Experts of a small language model.
Size: 10 layers, width 96, vocabulary 4096.
Experts: 32 experts in each of 10 layers, 320 squared ReLU neurons an expert.
Training: a variant of Muon for the experts, 494M tokens, 7535 steps.
Below are experts of layer 4 (counted from 0) of a mixture-of-experts language model. Rows are named up (a neuron's input weights, with its number) and show model dimensions 48-95. Each number is 50 + 12 x the weight over its row's rms, rounded and kept within 0 to 99.
Before each expert's rows: "mostly gets" lists some tokens that are sent to it at least half of the time. This comes from a sample of Wikipedia text that the model never trained on.

# expert 2
mostly gets: " from", " at", " during", " in", " by", " on"
up0:46 70 63 58 51 55 43 46 40 30 44 59 38 47 47 65 74 59 56 42 58 50 50 58 33 57 60 23 71 35 35 57 75 35 66 75 31 46 46 37 61 58 62 28 35 67 67 38

# expert 28
mostly gets: " well", "ball", "avy", " There", " there", "ke"
up0:42 77 35 58 37 30 42 53 59 39 36 47 61 58 32 65 49 62 35 44 61 58 70 34 47 48 43 27 53 54 56 48 53 38 70 59 49 36 67 31 46 64 45 65 18 58 61 63

# expert 25
mostly gets: "asketball", "antry", " Battle", "cel", "ão", "ero"
up0:36 34 43 43 29 64 65 47 38 40 35 61 32 43 42 34 44 65 46 48 62 60 48 36 63 43 56 43 48 52 65 52 48 45 78 51 79 60 56 41 46 66 37 58 53 53 42 55

# expert 30
mostly gets: "′", " album", " Film", " Coordinates", " Location", "History"
up10:34 70 68 48 21 34 50 37 62 68 61 65 47 64 39 57 56 49 55 43 42 61 34 65 60 55 54 49 49 54 47 44 27 47 57 52 61 60 31 58 58 26 33 35 60 55 69 60

# expert 29
mostly gets: " said", " considered", " worked", " decided", " stated", "oted"
up0:39 47 50 57 74 71 55 50 39 35 45 46 42 49 46 57 53 58 63 52 33 60 53 59 59 59 49 30 50 46 58 32 60 53 52 60 55 55 39 28 68 49 74 38 68 75 45 54

# expert 3
mostly gets: ">", " woman", " or", " i", "born", "vironment"
up10:54 41 36 42 63 51 35 66 63 61 46 42 46 48 44 33 50 55 39 75 43 42 57 52 74 37 63 56 45 62 37 40 62 18 35 34 39 44 58 61 59 69 50 60 50 53 51 52

# expert 22
mostly gets: ".\n\n", "==\n", "\n\n", " |\n\n", "===", " =\n\n"
up10:53 27 25 56 65 36 53 51 68 41 41 56 24 40 59 70 42 55 54 51 35 45 50 43 60 54 50 52 52 49 51 59 42 31 54 56 55 58 70 76 45 37 65 44 38 69 61 78

# expert 26
mostly gets: " art", " public", " gen", " ar", " ind", " disc"
up0:45 43 33 28 69 67 45 70 50 41 58 65 57 49 56 63 50 41 38 54 20 48 46 65 45 42 43 65 46 29 47 45 43 64 50 56 52 25 37 51 54 52 63 53 59 49 55 21

# expert 9
mostly gets: "10", "11", "09", "37", "65", "98"
up10:37 64 54 46 47 65 48 50 42 35 42 54 43 58 67 71 37 92 76 69 47 38 42 17 47 51 45 53 62 35 58 58 55 35 42 43 58 49 29 65 44 52 41 47 42 46 45 56

# expert 1
mostly gets: " American", " States", " York", " United", " London", " British"
up0:50 51 27 68 25 50 28 54 40 67 55 38 52 41 55 55 39 34 41 47 67 53 55 52 50 52 52 44 46 51 38 38 51 32 38 50 54 17 62 80 55 60 26 61 51 39 56 45

# expert 18
mostly gets: " Van", " CD", "ideo", " space", "ission", "oice"
up0:55 41 39 51 61 39 49 56 66 72 70 53 46 55 62 47 38 41 55 15 50 36 27 40 42 48 47 38 63 41 65 55 29 39 61 29 53 49 47 75 51 53 75 45 59 56 48 48

# expert 17
mostly gets: "%", " million", " kg", " km", "enth", " lb"
up10:46 55 37 55 39 56 37 30 45 59 75 49 54 46 68 35 38 27 59 45 46 31 40 44 40 28 17 49 42 31 52 37 68 23 45 38 60 44 46 49 64 70 54 68 42 68 44 40

# expert 16
mostly gets: " Council", " Liberal", " Committee", " Association", " Court", " Commission"
up10:49 56 48 48 40 43 44 45 39 28 38 44 41 29 37 52 37 74 76 54 54 32 63 54 51 43 49 72 52 55 39 41 68 66 55 25 55 51 36 41 51 65 37 45 84 51 55 46

# expert 8
mostly gets: " /", "ić", " Ol", " Olymp", " Kar", "š"
up0:57 50 43 53 55 51 56 69 54 49 53 66 46 42 46 72 26 54 90 59 66 76 68 46 51 64 43 52 46 42 63 50 52 50 52 41 50 40 37 53 51 50 54 55 58 63 54 48

# expert 10
mostly gets: " when", " where", " because", " if", ",", " although"
up10:25 59 20 48 29 25 57 56 63 49 50 38 30 54 48 62 41 60 51 43 37 42 52 71 68 46 67 46 45 57 51 58 41 48 68 51 71 42 45 45 54 54 71 57 37 18 36 76

# expert 23
mostly gets: " E", " T", " B", " M", " D", " C"
up0:50 81 47 45 56 71 55 64 46 57 49 40 66 45 50 53 31 54 21 40 59 53 26 51 62 55 44 71 51 46 37 65 48 65 55 52 60 64 34 23 74 59 55 47 57 62 49 36

# expert 20
mostly gets: " r", " pl", " h", " sl", " s", " bl"
up0:32 67 55 42 49 54 47 53 51 41 30 73 38 65 66 47 42 77 56 56 44 56 24 43 38 48 46 60 61 67 55 60 45 41 57 66 45 44 47 23 44 51 41 38 36 47 66 55

# expert 6
mostly gets: ");", ")", " (", "\"", "(", "″N"
up10:66 68 35 53 33 44 64 71 33 43 68 44 40 29 44 67 43 69 37 26 88 52 54 49 28 63 72 54 52 47 43 43 52 51 62 63 45 49 51 46 60 47 49 43 44 35 72 45

# expert 15
mostly gets: "onom", "ology", "idae", "ador", "ism", "atory"
up10:43 50 62 46 52 60 44 44 35 45 51 55 35 66 49 54 68 43 42 40 50 48 50 58 52 32 61 33 47 29 61 52 53 52 56 40 46 36 76 41 58 68 46 52 50 28 68 68

# expert 14
mostly gets: "    ", "|", "   ", " \""
up0:47 42 47 37 50 54 48 55 39 69 69 59 50 35 50 53 36 36 46 33 69 64 70 52 45 55 55 63 45 57 49 40 54 31 47 47 42 57 44 33 46 51 48 41 57 64 67 33

# expert 31
mostly gets: " Jean", "re", " Lou", " Mc", " Di", " Die"
up0:43 52 56 60 65 47 44 57 60 59 60 76 57 80 57 59 40 55 50 32 34 69 48 39 53 61 49 56 57 74 70 49 51 52 66 49 42 53 64 57 57 64 46 55 37 60 47 57

# expert 5
mostly gets: " two", " one", " three", " some", " all", " played"
up0:40 56 69 36 45 48 46 39 57 51 54 53 44 44 43 55 48 26 40 40 36 46 77 49 43 53 61 50 47 52 67 37 47 51 48 55 67 52 55 63 63 34 47 44 49 72 50 27

# expert 0
mostly gets: " he", " was", " being", " became", " been", " prov"
up0:32 28 44 41 26 60 49 45 59 52 62 50 63 55 64 23 51 46 46 54 55 47 58 61 47 68 35 61 60 67 50 40 24 40 52 47 56 56 44 34 63 50 38 63 44 54 39 64

# expert 7
mostly gets: "Ch", "M", "L", "N", "T", "R"
up0:34 46 45 47 57 48 42 38 45 39 46 47 57 55 57 55 67 63 59 31 54 60 58 37 52 37 32 47 58 38 45 52 55 46 58 37 82 37 59 50 51 44 37 28 44 44 62 44

# expert 19
mostly gets: " Ah", " Mu", " Hu", " Mah", "u", "h"
up10:32 44 54 52 53 68 47 44 54 67 38 48 56 70 52 60 38 49 41 37 56 45 41 47 46 35 67 51 58 41 38 45 51 29 65 64 64 22 40 66 44 37 53 59 67 48 72 70

# expert 11
mostly gets: "y", "hyl", "gy", "stem", "uro", "hod"
up10:74 46 25 32 52 49 66 52 57 47 54 54 44 34 50 57 46 32 39 66 55 63 37 57 38 62 66 47 69 34 43 34 49 32 30 81 54 49 54 39 34 55 58 44 44 55 60 78

# expert 4
mostly gets: " |\n", "|---|---|---|\n", " tra", "|---|---|---|---|---|\n", "|---|---|---|---|---|---|\n", " JPL"
up52:35 56 46 51 60 66 45 28 44 42 70 41 31 56 63 29 29 40 60 43 60 22 36 39 42 46 68 56 57 66 55 42 54 62 65 56 58 63 40 54 41 72 37 40 45 49 52 49

# expert 13
mostly gets: " the", " The", "The", " His", " Its", " its"
up0:48 43 29 66 46 28 53 61 73 28 63 49 35 58 45 48 59 45 72 47 55 61 41 38 57 60 30 62 48 49 50 46 44 38 72 55 45 51 51 68 50 44 61 58 56 44 49 63